{"d_expert": 32, "vocab_size": 4096, "tie_word_embeddings": false, "beta2": 0.95}
Below are experts of layer 3 (counted from 0) of a mixture-of-experts language model. Rows are named router (the router's row for the expert), gate (a neuron's input weights, with its number), up (a neuron's input weights, with its number) and show model dimensions 0-127. Each number is 128 + 32 x the weight over its row's rms, rounded and kept within 0 to 255.
After each expert's rows: a language model's description of what the expert responds to. This comes from a sample of Wikipedia text that the model never trained on.

# expert 7
router [165 146 134 163 158 123 110 130 148 139 178 122 102 143 106 150 140 101 138 133 123 111 138 142 117 126  96 203 102 127 122 161 175 127 157  82 113  93 171 129 137 109 171 142 187  83  93 138 159 102 104 103 195 171  82 112  80 184 129 137  81 187 141 110 130 145 118 113 190 118  93  95 132 155 148 176 146 203 122 109 116 160 109 133  76 172 149  21 125 155  82 103  92 152 128  78 129  81  90  73 112 121 178 156 178 143 174 116 134  98 163 182 143 144 156 141 142 134 167 144 130 142  83 125 157 137 146 156]
gate0 [136 142 113 138 102 158  74 148 189 151  80 111 181  73 130 108 113 132  77  90  91 154 115 134 158 115 110 174 159 103  96  90  87 117 143 136  92 176 104 131 112 159  83 114 172 114 115 140 153 174 119 164 174 106 117 132 154 116 141 138 103 145 138 150 179 142 140  90  99 115 149 152 142  90 169 151 139 203  48 121 119 108 135 135  85 141 154 149 141 124 174  78  72  59 185  41 117 136 150 127 173 170 138 132 128 155 110 138 106  93  62 185 124 163 160 147 176 164 117  87 118 165 114 130 164 143 136 158]
up0 [134 105 150 166 165 126 142 102  86 141 162 158  79 163 108 157 171  96 148 167 160  94 105 101  90 138 157 114  81 116 119 175 176 152 145 100 140  61 153 140 146  67 174 155 110 140 131 131 116  76 117  98  83 138 123 121 103 144 125 154 121 115 142 147  64 135  98 144 143 163 109 117 129 176  75 110 114  62 192 139 153 148  97 139 137 131 117  98  96 109  73 141 155 198 107 182 123 102  82  96  86  83 142 163 146 125 151 144 173 169 180  56 132  76  73 115  78  83 154 126  96 109 129 148  90 139 143  82]
gate1 [109 181  52 152 134  88 116 189 169 100 135 157 114 139 105 136 106 105 156 102 115 105 158 145 174 153  90 198 117 111 133 113 120 105 150  85 154  71 123 125 110  82 128 126 153 128 109 121 157 133 114 127 199  93  93 134 108  82 108 147 106  62 127 102 149 181 120 144 165  86 160 130 110 131 210  90 121 150 134 190 109 130 183 115 119 119 127  46 155 140 140  92 156 137  86 132 121  46 113 161 153 151 132 148 155 137 146  62 140 106 137 106 144 158  88  99 146 193 106 137 177 186 131 130 113  75 120 139]
up1 [133 158  96 161 118 103  98 170 152 113 154 175 151 141 105 129 111  85 149 112 127  94 135 149 150 134  97 213 107 129 157 120 115  96 127  84 155  64 139 110 109  87  92 138 156  83  96 133 144 148 130 103 186  95 110 131  60  89  98 138 120  84 149 113 141 172 143 149 164  87 154 124  88 132 201  91 157 130 157 175 109 121 160 135  95 137 151  48 114 144 101  72 169 130  53 131 125  72 111 154 168 147 128 173 139 146 149  80 137  89 153 127 151 160  90 105 162 177 121 110 170 186 139 146 117  66  90 164]
gate2 [143 173  79 175 153 132 147 131  94 113 168 149 139 178 114 107 139 111 164 182 126 126 148 114 129 151  89 180 120 151 151 220 131 146 141  54 182  50 164 115 126 107 220 114 148 101 169 141 186  79 130  76 126 176 132 121 104 103 105 124  75 157  95  96  83 144 127 130 158 100 118 101  75 121  95 178 155 115 143 153 127 156 154 136 106 111 115  61 118 163  58 115 123 187  77 127 168 115 116  99 130  77 139 181 136 125 137 100 144  96 108 165 129 140 124 119 139 133  92 148 126 121 119  96 120  99 103 154]
up2 [128  85 183  96 117 151  76 133 154 173  87 130 158  85 126 141 111 124  91  88 137 133 106 119 106  89 179 121 141  82 101  51 122 112 112 178  41 173 116 150 135 138  48 151 102 143  75 148  71 163 132 183 141  87 111 133 145 158 132 159 162 126 174 164 168 132 121 119  91 161 140 142 161 142 165  85 115 144 103  81 138 103 103 131 145 140 161 198 110 100 165 125 140  81 150 121  84 156 122 172 104 166 122  76 126 130 134 165 140 176 169  89 137 108 145 164 100 105 174  67 111 105 117 146 144 158 149  83]
gate3 [128 113 219 113 164  92  92 121 132 149 116 119 132 149  70 189 170 118 164 134 110 133 122 128  57 119 121 136  24 140 164 126 203  78 110 106 112  98 140 115 116 116 150 111  80 159 117 141  68 135 137 102 229 130 115 119 182 108  98 125 116 133 192 134 115  74 126 138  96 113  91 162 172 160 116 102 162 130 159 124 137 128 147 148 144  92 137 169 143 136 126  99 150 154 149 147 109  65 124 121 119 103 106 116 120 137 144  92  97  91 135  46 126 162 106 173 102 120 201 118 108  98 120 119 125 169 147 107]
up3 [140 127  63 163  97 170 147 115  94 154 117 171 141  89 155  96  82 117  65 163 149 127  97 105 165 130 155 132 201  89  83 145  66 185 159 115 122 143 131 150 151  81 112 162 167  78 131 146 203 116 128 155  40 117 129 127 100 154 164 174 126 127  95 149 104 198 115 102 155 176 152  88 106 115 132 141 109 147 106 134 163 135  90 134  71 164 136  90 104 103  99 118  93 122 107  96 108 156  96 111 129 129 163 153 146 161 145 159 182 171 112 178 149  74 112  94 166 135  65 118 119 126 121 180 150 121 149 142]
What it handles: Prepositions and separators after numbers, mostly on in chart results like at No. 7 on the Billboard 200, plus table pipes.

# expert 44
router [151 129 146 173 147 214  93  73 159 144 129 149 100  82  95 113 125 112  95 156 174 112  99 119 127 120 174 144 123  99 138 129 144 159 126 126  94 107 146 123 159 125 165 192 190  99 146 132 136  76 119  98 156 152 125 112 107 151 113 156  70 166 182 164  91 160 134 122 191 123  74  86 111 160  84 141 140 176 170  97 139 132  76 156 106 137 164 106 130 131  84 150  90 129 121  94  87 141 126  57 116  91 150 118 167 180 134 142 150 125 165 160 165 124 146 144 156 123 190  88  97 102  68 136 129 212 154  82]
gate0 [126 114  97 134 110 135 125 143 151 127 184 167  93 122 134 170 141 113 129 185  96  88 133 121 108 125 167 157 135  40 115 167 140 191 106  99 168  70 169 144 124  71 176 147 137  83 147 136 140 128 147 119 149 172  95 104 153 163 118 164 120 139 131 155 118 128 117  74 138 128 138 102 131 156 134 164 111 166 150 111 115 129 115 151  87 181 169 120 145  78 120  85 101 181 155 107 133 143  80 133 222 118 184 184 182 144 135 199 189 111 150 132 171  96 101 165 172 119 169 117  71 149 124 158 162 136 100 168]
up0 [137 134 171 172 135  59 113 111  61 122  79  83 145 200  82 167 132 151  68  74 143  72 148 150 149 128 147  70 143 140 138 124  88 129 154 103  88 103  99 136  82 179 108 129 124 160 148 119 187 137 123 121  87 121 146 153 156 118  97 104 130 131 116 103 133 139  84 129  93 222  77 101  93  98 158  85 101 120 154  93 104 180 115  77 116 111 146 147 178 113 147 121 146 122 157 165 162 125 118 137  46 126 124 111 132 151 186 115 157 123 131 117  63 136 148 183  83 141 120 148 165 127 137 104 160 161 104  95]
gate1 [171 151  88 150 167  89  95 128 107 128 128 165 118 177 168 185 166 134 107 104 170  88  98 136 124  80 176 129 148 149  98 153 146 130 155 142 129  51 151 131 133  90 108 124 148 145 139 101 136 141 149  97 164 106  79 125 107 159 129 134  67 171 180 133 139 157  87  82 169 166  88 111 190 113 142 184 157 146 118 111 139 118 152 113 104 151 177  88  65  95 140 105 120 156 169 145 161  69 102 141  89 147 190 179 131 120 204 139 151 175 116 104 155  88  90 141 184 126 112  89  98  90 134 168 169 123 162 103]
up1 [111  86 164  84 108  57 115 122  76 157 156 143 104 116 153 172 110 147 153 132 158 149  81 134 145 150 109 161 120 123 196 134 137 149 106 134 139  77  99 115 131 124 150 165 133 122 143  93  89 147  87 153 159  86 127  80 118 156 109 193 103 111 112  75 184  74 126 145 100 117 150  93 161 173 162 127 104 133 201 190 126 122 106  94  98 149  90 130 141 132  91 162 125 171 179 129  86  98 110 140 107 141 174 149 110 121 182 178 174  86 120  87 151  72  86  97 123  72 122  81  87  57 110 149 126 121 174 114]
gate2 [180  90 151 113 101 164 128 142 182 105 157 128 128 109  96 175 146  95  56 142 165 124  75 136  76  76 115 132 140 116 109 166 156 167 129 146 124 146 146 166 120 103 107 140 131 124  71 124 175 101 171 106 170 129  86  99 107 129 135 194 104 127 129 143  87 137 146 105 174 124  97 156 113 167 132  91 142 149 116  70 132 142 150 140 125 183 160 107 146 110  92  86 123 156 171 137 104 131  71 143 129 143 113 197 168 166 167 195 151 188 172 136 141  73 107 156 153 157 155  72  75  88 108 136 167 146  88  63]
up2 [ 92 134 130 144  85 103 131 101 180 100 116 155 164 164 175 165 167 147  99 108 108 133 142  83 121  80 148 147 128 174  94  82  70  76  95 179 163 137 158  83 141 142 140 132 104 176 125  98  70 123 103  94 105 165  80 116  84 155  95 151 181 133 129 168 139 130 134 183  84 166 127 132  93 155 103 159 164 173 154  73 130 145  76 107 175 111  93 162 111  75 160 115 120 160  97 145 147 162 116  78 131 171 161 156 164 171  94 171 137 102 140 166 157 177 111 131 151 168  89  72 133 134 170 124 154 163 160 157]
gate3 [142 143 128 140 108 154 111 182  98  98 180  99 136 124  92 169  89 121 146 127 155 178 152 113 156 152 106 124 147 149 174 149 174 116 136 173 171  98 110 134 126 139  97  92 147 128 166  91 122 126 129  91 150 149 140 133  75 147  85 116  79 107 197 174 150 142 134 133 175 118 160  68 115 129 173 139 131 119 230 200 101  81  98  96 155 167  84 107 166 151 104 170 105 141  93 103  86 163 138  89 103 128 117 103 132 147 131 105 136 136 118  85  72 139 116 128 171 128 118 115  54 164 113 106  88 219 119  81]
up3 [117 119  95 118 158  82 126  34 146 130  93 124 128 122 174 113 146 136  90 119  93 107 108 160 126 138 171 113  95 137  96 100 111 154 121 102  68 151 137 118 128  94 149 174 134 135  95 170 114 148 130 154 120 128  96 102 158  84 143 154 150 134  60  93 122 143 126 130  94 130  77 171 116 104 108 154 108 123  20  57 133 156 194 137 119  91 176 137  96 135 152  89 167  96 144 144 204 108 105 154 142 141 134 144 127 115 101 140 127 104 101 180 156 125 162 148  86 136 139 161 197 132 143 150 169  38 147 189]
What it handles: Prepositions like in, on, during, around, often sentence-initial, plus number values in infoboxes and population or coordinate lists.

# expert 16
router [192 122 142 185 115 160  83 113 152 123  97 175 115 112 107 113  96  85 127 118 202  99  52 152 132  86 107 124 103 126 101 110 170 147 151 140 107 109 107 207 132 136 145 174 136 155 105 122 134 117 117  84 185 161 128  72 112 193 149 164  80 143 125 117 124 154 136 129 182 140  87 121 143 163 120 116 152 176  93  96 164 128  97 115  95 162 140  83 109 128  26  87 118 129 136  76  88 115 107 137 126  89 180 115 154 125 197 146 108 154 132 191 168  99 151 123 143 158 155 114 114 138 109 132 131 167 170  79]
gate0 [187 129 114 195 133 137 140 118 184 122 135 168 117 113 129 109 102 103 152 106 158 113  83 180 119  92 161  83  30 115  96 136 148 149 120 156 172 186 131 166 116 137 154 161 166  99 133 107  57  91 111 112 172 144 137 152  80 201 140 102 178 141  95 124 123 165 113 156 146 124 142 117 177 186  95 108  88 167 131 166 152 147 123 211 118 140 154 112 129 157  99 146 140 190 183 133 140 127 162  95 125  69 126  78 120 129 112 151 122 145 174 118 218 116 149 122  98 141 131 171 132 117  96 138 113 116 111 141]
up0 [149 161 109 151 103  80 128 148 212 113  97 142 151 126 168 112  89 145 181  84 189 130  93 186 152 107 130  82  76 137 108 114 129  97 116 148 149 184 135 150 109 161 152 147 110 110 191  80  46 132 135 127 171 125 141 183 140 182 142  88 141 113  94  85 185 169 156 149  96 100 127 136 174 155 100  96  93 147 102 151  99 129 136 215 137 123 137 129 128 166 121 156 164 161 145 153 117 164 156 138 136  88 109  70  68  98  97 120  79 135 123 127 179 139 157 102  89 176 116 171 143 159 132 124 107 123 102 126]
gate1 [129 119 170 116 115 123  84  78 149 109  76 117 173 156 104  96 103 136 159  89 166 161 140 146 159 134 105 117 113 156  93  70 156  91 123 157 163 131  99  95 116 146  87  68 138  88 101 117 112 127 165 117  87 110 169 107  85 105 216  98 112  65 109 150 179 139 144 141  83  98 103 131  93 129 143  59  56 135 160 117  82 111 142  95 129 166 154 136 158 129 177 126 138  89 108 150 125 157 167 138 150  81 130 119  96 134 162 138 120 181 138  97 188 148 152 118 119 163 136 219 175 124 207 109 153 127 119 127]
up1 [208 137 154 137 138 185  95 132 103 108 101 194 129 112 114 105 130 119 164 161 104 162 113 149 130  53 124 108  44 127 149  86  96 125 139 157 159 135 105 152  99 116 110 118 153  77  94 167 116 134 118 132  97 132 106 130 104 171 231 135 143  96 111 129 164 184 119 155 118 104 133 113 153 191 178  93  85 151 145 160 126 151 114 124  73 141 150 131 138 145 144 159 124 108 173 111  47 126  98 118 172  85 110  89 101 195  96 115 123 138 146 102 157 122 118 151  78 156 115 145 131 141 164  50 101 173 141 104]
gate2 [136 136 159 110  77 162  84 139 185 103 101 100 149  64 160 137  78 185  80  92 131 131 124 202 155 109 101 106 170 129 150  66 164  80 113 142 112 181 117 123 144 158  93 158  73 160 154 104 111 121 161 190 123 113 151 123 205 114  96 151 122 119 143 130 157 140 159 152 122 107 113 159  92 115 147 118 120 117  87 159 117  98  88 100 101  70 122 176 155 148 127 134  84  72  90  55 141 152 125  81 123 162 115 115  97 123 153 109  70 103 106 126 141 114 166 124 150 135 140 110 126 141 100 129  72 202 159  66]
up2 [164 117 199 162 133 132 186  59 159 128 124 112 127 110 118 147 156 146  76 107 131  98 153 117 148 136 150  95 110 145 113 127 108 132 126 149 143 145 123 102 159 120 124 153 147 106  78 116 154  64 116  73 151  97 144  94 139 116 124  82 162 114 134 149 131 206 125 146 134 122 155 155 102 152  96 103  48 112 112  63  95 112  95 126  70  75 150 155  81 112 220 140 115 114 119 118  98 156 187  87 161  64  98 114 111 147  55 137 120 110  92 104 120  29 136 146 134 109 171 168 139 127 157 141 134 121 114  84]
gate3 [110 118 150 156 135 190 151 152 104  82  86 179 142 164 174 130  97 138 121 141 155 169  43 151 147  73 125  81 136 150 153 119  86 114 168 152 135 158  74 130 101 136 144 151 120 143 145  97 129 131 119 111 104 155 144 153  91 158  85  98 123 120 130  70 136 143 157 133  52 157  63 185 145  74 146  92 103 109 113 154 141  89 116 106  68 172  75 136 138 144 120 205 157 146  82 117 162 157 113 114 157 113 109 110 112 130 109 144  87 160  31  77 155  90 170  88  70 151 142 123 126 123 132 104 153 125 108 126]
up3 [ 91 131 113 116 110  87 116 145 142 145 106 153 152  60 110 127 104 108 194  79 135 119 122 150 121  73 131 137 167 112 157 156 163  93 164 107  92 126 160 190 107 136 131  81 126 120 137 101 122 151 113 151 169 116 116 103 254 140 156 118  69 122 101 100 145 123 108  85 123  66 140  82 115 158 117 131 236 146 120 154 114 166 203 172 174 130 139 125 119 162 103  77 119 129 110 113 145 150  77  88  74 146 132 137 135  96 177 129  87  91  87 170 140 181 113  95 167 121 125 124 126 128 123 116 135 116 112 161]
What it handles: Thousands commas, decimal points, dashes and digits inside numbers in election, sports and statistics tables, e.g. "14,682", "6–4".

# expert 47
router [180 118 136 169 147 197 106  56 165 137 180 145  82  96 102 147 134 132  94 187 167  97 139 126  96 106 162 182 126 106 137 126 157 146 148  88  70  99 149 136 179  93 177 150 146 125  87 139 162  70  73 104 120 144 117 119 120 155 128 134  90 174 153 131  84 152 148  97 183 145  93  59 106 134 100 136 133 155 164  94 132 177  88 130 134 139 187  88  93 128 102  89 105 104 130  76  69 109 118 105 130  84 136 137 171 198 116 148 136 123 161 187 166 132 120 131 167  75 152 123 127  99 101 136 144 158 145  95]
gate0 [111  82 134 139 161 119  88 137 150 141 136 119  89 153  76  91 106 103 165 122 119 122  74 128  82 134 148 159 120  79 111 131 125 152 136  57 123 125 126 200 170 131 183 113 172  81 126 146 142 103  89 126 167 150 113 112 117 164 179 148 127 165 192 120 155 167  68  99 128  96 111 147 183 133 105 141 118 192 179 136 100 164 126 161  94 105 136  95 132  65 122 111 107 134 113 142 105 158  47  96 135 164 205 131 130 123 145 154 125 142 163  82 153  63  84 135 142  97 141  86  91 121 106 181 135 116 205 121]
up0 [146 186 118  93 117 132 109 163 126 118 126 146 114 140 118 122  97 168 143  74  79 141 114 100 128 149 163 120 164 176 164  72  99 109 143  98 160  75 162  95 121 131 109 169 126 108 135 121 179 146 127  96 105 159  98 169 184 132 121 178  94 179 155 166 154  84 107  55 148  99 112 150 165 145 115  89 119 117 117 129  89 161 175  80 135  67  58  54  95 104 193 169 156  90 121  78 152 135 126 107 130 108 128 165 137 111 161 145 143 144  87 184 128 160 172  92 143 128  73 107  90  97  63  86 113 125 138 129]
gate1 [138 133  84 107 141 145  89 127 117 126 147 113 120  85 144 166  91 171  49  58  82 129 148 169 114 125 192 123 149 153 180 128 155 181  67 144 156 146 108 149 133  89 134 196 137 109 138 146 109 149 108 122 117  96 136 144 155 103 151  90 115 208 106 112 137 161 131 151 113 136 120 168 147 104 135  81 178 127  40 130 181  80 170  75 147 163 107 145 109 165  83 167 155 140 156  63 170 100 116 171 158 188 127 112 161 151  98 116  91  73 160 138 121  86 132 148 144  95 149 124 128 121  73 151 133 112 132 108]
up1 [107 113 169 172 118 101 157 134 152 129 102 140 134 183 138 102 155  56 199 180 162 124 118  72 163 116  88 132 109 115  64 125 111  74 190 104 120 107 145 107 117 157 114  75 113 145 117 125 161  88 129 128 122 136 115  90 117 159 123 165 117  80 161 133 135 124 132  75 144 142 106  91  99 170 136 166  90 122 224 143  88 165  73 206 116 129 142 122 159  75 161  88 108 141  89 187  90 156 142  94  79  51 157 135  93 129 155 133 165 178 104 115 150 156 103 126 126 159 120 121 121 160 165 121 141 144 117 137]
gate2 [143 132 118 124 137  95 148 143  81 137 101 146 143 105  99 115 152 139  95 140 105 105 108 143  84 160 105  98 150 148 184 146 151 159 105  77 140 102 150 144 169 108 135 142 115 160 131 128  72 103 124 105 140 110 121 161 126 123  99 109  78 126 110 124 157 128 115 183 122 163 156 127 132 151  39 101 164 125   0 131 130 149 174 105 142 122 138 171 154 160  99 138 102 144 136 118 178  86 111 151 108 208 127  97 151  83 136 111  86 110 128 133  93 120  71  90 196  98 188 132 114 113 112  95 103 136  93  27]
up2 [163 137  95 125 141 104 163 119  43 116 123 132 160 157 112 149 148 151 117 162 144 107 149 159  86 164 102 121 156 169 188 156 145 131  70  94 115 133 131 103 144 139 140 126 116 148 156  91  80 104 122 110 120 109 155 145 118  93  77  96  41 132 113 155 148 135 152 181 123 137 199 123  82 134  58 126 133 100  62 106  96 133 155  87 139 107 113 165 167 168 133 128 123 103 110 114 130  57 146 134  95 182 105  84 138  94 105  78  93  90 122 161  95 181 114  87 139  67 172 134 141 147  96  93 113 103  77  56]
gate3 [151 172  90  80 155 113 140  98 123 145  87 150 149  58 102  15 130 152  83 159 152 146 118 123  66 147 105 103 160 151 184 170  83 157 141  74 118 106 163 187 148 135 222 173 128 150 117 119 108  98 191 171 111 170 132 165  97 105 123  91 109  79 133 157  95  82 170 161 104 115 105 163  89 128 113 108 180 175  91 102 110 111 147 144 116 135 140 119 149 174  89 136 130 155 150 163 138  98 102 130  56 122 129 124  86 133 124 133 112 136 164 153  95 116 104 121 114 150 126 100 113  98  75 116 118 120 145 114]
up3 [128  64 143 192 140 116  75 140 147 156 175 128  87 169 126 189 147  96 134 106 140  94 106  95 149 105 161 165  56  88  75 116 171 132 134 149 167 110  96 103 121  99  84 114 166  83  95 150 163 115  88  87 163 116 103  69 128 186 161 169 120 179 125 138 128 173  92  66 141 179  99 104 194 139 148 101 121 133 138 100 173 170 107  96 101 154 130 119 114  86 144 100 101 135 150 108 144 126 123 131 170 141 155 157 157 171 157 166 177 158 115  56 167 123 136 159 130 133 120 100  99 111 160 170 168 156 170 123]
What it handles: First word of a paragraph or section, right after a heading or blank line, e.g. "In August 2010", "In 1969", "The composition".

# expert 14
router [138 119 174 140 115 166  81  89 152 136 141 151  83  80 103 125 123 116 136 112 173 108  80 148 147 103 119 125 112 140  81 112 187 133 132  96  40  97 120 156 147 139 130 166 134 115 127 140 128 103 126  94 190 155 146  84 116 146 114 148  97 148 147 169 118 124 132 140 179 136  51 106 129 131 124 112 189 169 109  70 139 139  84 133 112 134 136 144 119 125  75  59  87 128 123  97 112  90 135 119  94 149 166 155 160 133 219 184 134 169 138 167 170 124 142 153 175 130 143  65  89 120 135 170 139 160 226  91]
gate1 [125 153 115 117 102 144 102  78  35 116 120 149 136  99  50 140  93  80 136 133 159 121  84 131 151 137 126 119 137 120 123  97 214  90 163 111  89 119  99 109 122 133 144 121 114 171  86 125  89 162 158 131  71 158 149 129 108 113 112 172  98 109 119 207  80 117 135 142 126 115 188 121 109  78 154 110 196 138 111  77 124 161 134 105 126 195  90 163 129 125 131  58 105  60 131 128 105 122 154 134 119 142 139 164  83 104 154 162 121 110 101 151 142  67 141  86 158 121 107  77 137 135 115  59 128 107 182  95]
up1 [109 166  93  86 109 123 116 101  29 109 120 113 156  76  95 117  92  84 171 118 127 138 110 138 155 150 102 123 151 134 131  93 208  99 132 127 104 114 107  75 117 142 100 111  97 155  85 117  75 170 164 160  63 111 155 141  89 116  88 150 126  69 105 155  99 125 120 150 112  96 190 146 118  67 154  88 157  95  99  75  94 147 139 109 169 157  83 148 137 130 180  61 152  72 128 156 120 112 160 135 119 165 112 127  50  89 181 146 106 116  97 159 131  88 138  98 156 129 102 111 160 124 144  73 131 137 139 101]
gate2 [164 107 132 138 146 143 114 128 175 135 179 148  81 159 113 148 145  91 110 157 127 106 103  80  94  89 129 110 144  87  59 137 178 188 138 106  87  98 188 179 122 133 162  96 118 122  74 173 145  95  92  99 125 163  84 119 104 108 192 132 102 172 119 179  76  86  89  53 104 140 129 131 151 167  81 119 133 168 135 163 166 131 135 149 122 152 110 126  99 118 120 115 132 180 147 136 135 108  95 127 139  74 130 164 108 207 156 104 130 183 178 113 111 135  73 184 130  77 161 107 156 111 139 120 198 122 128 109]
up2 [ 69 142 135 171  85 170 103  82 155 166  98 137 147 117 126 134 164 187 130  97  74  94  90 115 156 128 114 134 168 125 153 119 158  61 155  74  49  97  73  81 146  98 150  93  83 169 167 128 112 112 151  98  68 100  71 150 127  94 151 127 118  80 134 145 101 120 205 146 158 131 124  74 131 146 175  80 175 148 143 102 153  90 114  97 166  87 154  97 147  98 110 140 168 103 103 140 151 107 132  85 172 117 114 143 148 115 163 103 137  98 146 157 163 100 108  94 123 150 110 176 121 165 176 125 159  82  95 126]
gate3 [ 96 104 165 143 136 133 105 119  86 106 139 182 130 130 160  99 147 111 173  96  93 117 115 140 123 123 114 105 125 133  59 103 127 154 137 122 137 146 162 117  83 146 113 201 167 116 229 133 124 139 103 108 180 109  84 164 148 138 161 195 108 135 157  57 170 136 140 150 108 115  93 172 124 130 140 179 160 137  91  95 122 146 158 159 144 146 120 155 177 113 220 139 148 155 159  95  79 141 122 150  63 188 146  96 101 135 141 110 147 173 120 159 109 137 128 189 112 139 152  48 145 124 114  64 144 178 119 133]
up3 [162 123  93 160 164 136 128 119 169 174 112  90 144 133 102 141 136 116  66 183 143  93 132  91 100 117 178 149  93 103 159 166 160 125 165 108 137  77 146 157 173  95 154  94 142 118  29 144 180 111 127 129  91 149 129 128  96 166 116 116 124 137 135 151  87  99  88  97 188 155 181 115 151 162  79 107 115 158 172 155 176 147 102 127 124 141 175  71  74 105  89 114 112 107  98 146 137 105 110 147 148  36 153 167 160 151 105 134 159 118 178 131 160 111 102  95 135 109 135 195 107 140 114 155 162  56  96 118]
gate4 [181 131 114 125 164 125 107 140 154 150 134 186  94 154  76 163 163 111 139 162 166  75 116 107  90 133 109 140 126 127 141 164 165 178 156 129  73  97 167 173 110  98 158 174 162  84  76 172 148  69 119 107 165 127 105 140 103 119 122 114 134 115 155 167  81 154 131 123 161 139 147 112 171 183 109 181 159 150 144 144 181 158  86 123 162 176 168 101 151 117  92 138 146 103 159 133  72 121  67 105  97  47 131 121 177 179 112 157 126 156 137 143 152  92 121 136 207 165 159  93 142  96 188 136 117 174 139 126]
up4 [115 112 140 185 108 137  94 105 106 170 103 106 104 127 169 133  60  92 121 128  98 138 127 147 177 121 214 167 183 129 139 101 139 141  80 136  90  69 147 151 119 110 100 110  86 165 148  93 141 110 112 157 180 115 171 113 134 114 120  93  85  50 117 106  97 141  95 132  67 116  69 105 113 155 126 139 158 105  86 109  96 120  64  89 147 198 111 165 162 132 138 161 165 147 115  96 167  92 107 149 136 111  94 133 160 171  97  83 170 120 131 138 103 102 186 196 114 168 138 137 128  94 151 173 149 135 175  88]
What it handles: Number tokens inside tables and infoboxes, especially vote counts, percentages and population density, such as 69 in 69.93, 21.0, 597.

# expert 5
router [191  89 115 143 130 154  79 136 185 118 126 183 123 154  87 125 155 117 134 128 140  98  84  93 135  60 172 161  94  98 116 154 161 142 172 153  86 136 115 161 119  78 144 150 133 128 115 169 141 117 142  40 172 179 139 109  83 172 170 146  99 134 139 147 125 200 127 139 160 146 108  65 154 134 112 127 143 183  83  90 200 141 120 114  84 148 133  82  85 118  64  86 121 116 124  91 130 110 132 123 145 124 147 150 161 155 170 112 137 180 136 208 156  99 110 129 167 109 164 114 112 131 146 123 118 143 174  67]
gate0 [110 148 124 115 135 211  98 100 206  85 126 115 130  97  79 161  26 162 121 147 144  95 105 181 159 111 195  87 136 131 127 132 179 118 142 162 109 128 136 168 190 148 125 145 109 118 136 121 129 130 157  77 140 137 171 121 121 102  63 118 161 111 123 122 126  96 152 138 160  94 124 103  59 109 167 110 137  96 102 119 143  67  71 136 118 104 134 153 139 129  97 100  83 119  88  63  73 149 145  79 131 143 125 167 118 141 105 172 144 150 122 109 163  66 113  97 144 111 102 114 144 123 103  92 143 122 176  54]
up0 [160  75 147 165 154  85 155 146  79 168 140 143  95 159 183 115 210  82 132 148 103 153 130  66  83 126  71 173 138 114 114 158  85 134 125  66 118  90 139 114 112 119 158 113 162 127 101 166 160 110 119 167 148 119  72 105 106 157 154 149  58 152 151 149 114 183 116  96 145 194 121 122 199 171  83 167 126 180 159 163 127 146 143 145 126 168 154 134 111 119 140 133 118 164 207 157 164  87  95 155 116 103 177  82 158 151 142 128 128 120 174 143 106 154 125 160 142 120 168 117  84 126 134 155 138 135 101 179]
gate1 [146  89  95 158 198 121 207 114  90 157  81 146 169 185  87 109  94 135 141 143 111 179  78  47 106  84 134 179  61  85 168  94 133 145 128 147 148  82 163  83 136 150 118  98 144  78 121 120  89 173 162 138 131 155 123 190  82 155 153 107 155 126 116  89 164 133 118 108 126 124 174 150 145 189 117 134 122 113  96 140  71 117 150 141 172 117 119 171 140 101 130 179 142 121 112 133 140 163 143 139 102 196 144 209  83 146 142 153 159 155  87 130 107 113 122 147 139 109 122  75 132  99 153 137 125 113 150 154]
up1 [113 169 106  99  63 153  70 139 133 129 185 133 108  75 123 142 159 122 130 130 166 104 177 225 159 154 125  97 196 136  83 173 138 109 133 114  88 158  98 162 103 108 175 137 147 162 134 132 158 107  97 151 135  86  92  35 185 135 145 132 122 133 146 164 110 139 160 124 155 140  75 104 154  83 114 116 125 145 149 114 199 142 112 136  76 165 168  93  99 135  87  92 101 157 171 116 118  71  96  82 159  98 134  67 160 159 105 107 123 120 192 143 146 170 125 100 139 123 155 143 133 172 116 124 121 158 102 113]
gate2 [145 153 163 112 182 163 133 105 161  96 152 130  96 129 153 166 166 102  81 196 173  79 117 125  92 107 154 134 102 149  93 191 131 183 113  67  67 102 120 136 172 139 170  93 120  86 147 112 110  93  71 158 119 123  90 102 125 106 173 123  66 152 183 115  88 126 147 149 122 158 138  66 133 137  96 114 134 159 133 110 155 115 131 179 104 179 180 158 151 131 139  83 103 146 140 139  96  84 118  91 118  97 201 114 154 144 136 134 194 166 171 105 132 114  85 151 165 120  94  89  88 140 133 117 161 158 191 127]
up2 [161 145 128 123  77 149 155 122 120 108 117 124 112 148  80 154 137 110 185 128 167 131 118  93 178 130 123  68  78  87 140 149 170 112 162 159 136 133 169 178 112 138  88  85 145 174 172 118 109 110 161 187  85 188 114 121  88  96 144 148  86  71 137  70 113 130 150 133 104  95 131 130  95 141 125 114 159  87 172  76  80  75 108 115 172 142 171  89 125 134 133  85 104 152 142 168 144 104 105  76 110  79  67 103 163  72  95 112 100 128 143 150 120 118 127 172  77  80 165 159  82 165  96  80 112  91 151  98]
gate3 [100 111 163 134  85 139 113 145 116  97 122 150 136 173 156 152 162 167 126 141 106 108 137 141 146  88 111  93 141 151 129 144  95 111  97 169  80 182  83 108  70 119 126 135  76 124 120 105 148 135 131 166  94 132 149 136  95  87  91 143 102 103 118 106 129 164 142 183  99 117 143  93 228  82 134 100 125 133  92 101 149 177 133  93  83  97 138 154 101 180 115 142 128  89 136 144 202 112 151 126 201 150 103  67 101 175 185  60  61  68 116 137  86 144 187 164  65 132 135 133  97 122 116 106 125  95 128 111]
up3 [134 136 110 127 140 127 144 104 163 134 146  85 116 109  86 146  34 121  97 148 220 182 170 197 110 136 156 102 131 126 180 105 163 115 162 125 167 131 175 199 169 103 190 156 150 116 106  80 113  93 118 149 116  97 183 169 158 144 117 105 178 139  92 143 165 121 129  97 169 153 143 173  91 132 125 128 175 141 145 110 100  96 123 124 183 110 128 122 165 124 188 187 138 152 117 140 125  95 144 119  90 110 124 121 121 125 120 139  90 156 194 158 180 145 100  84 193  73 126 162 157 128 101 132 149 149  97 143]
What it handles: Pipe separators, dashes, decimal points and commas inside wiki tables and lists of dates, scores and credits, e.g. "| ", "3.32", "16, 2002".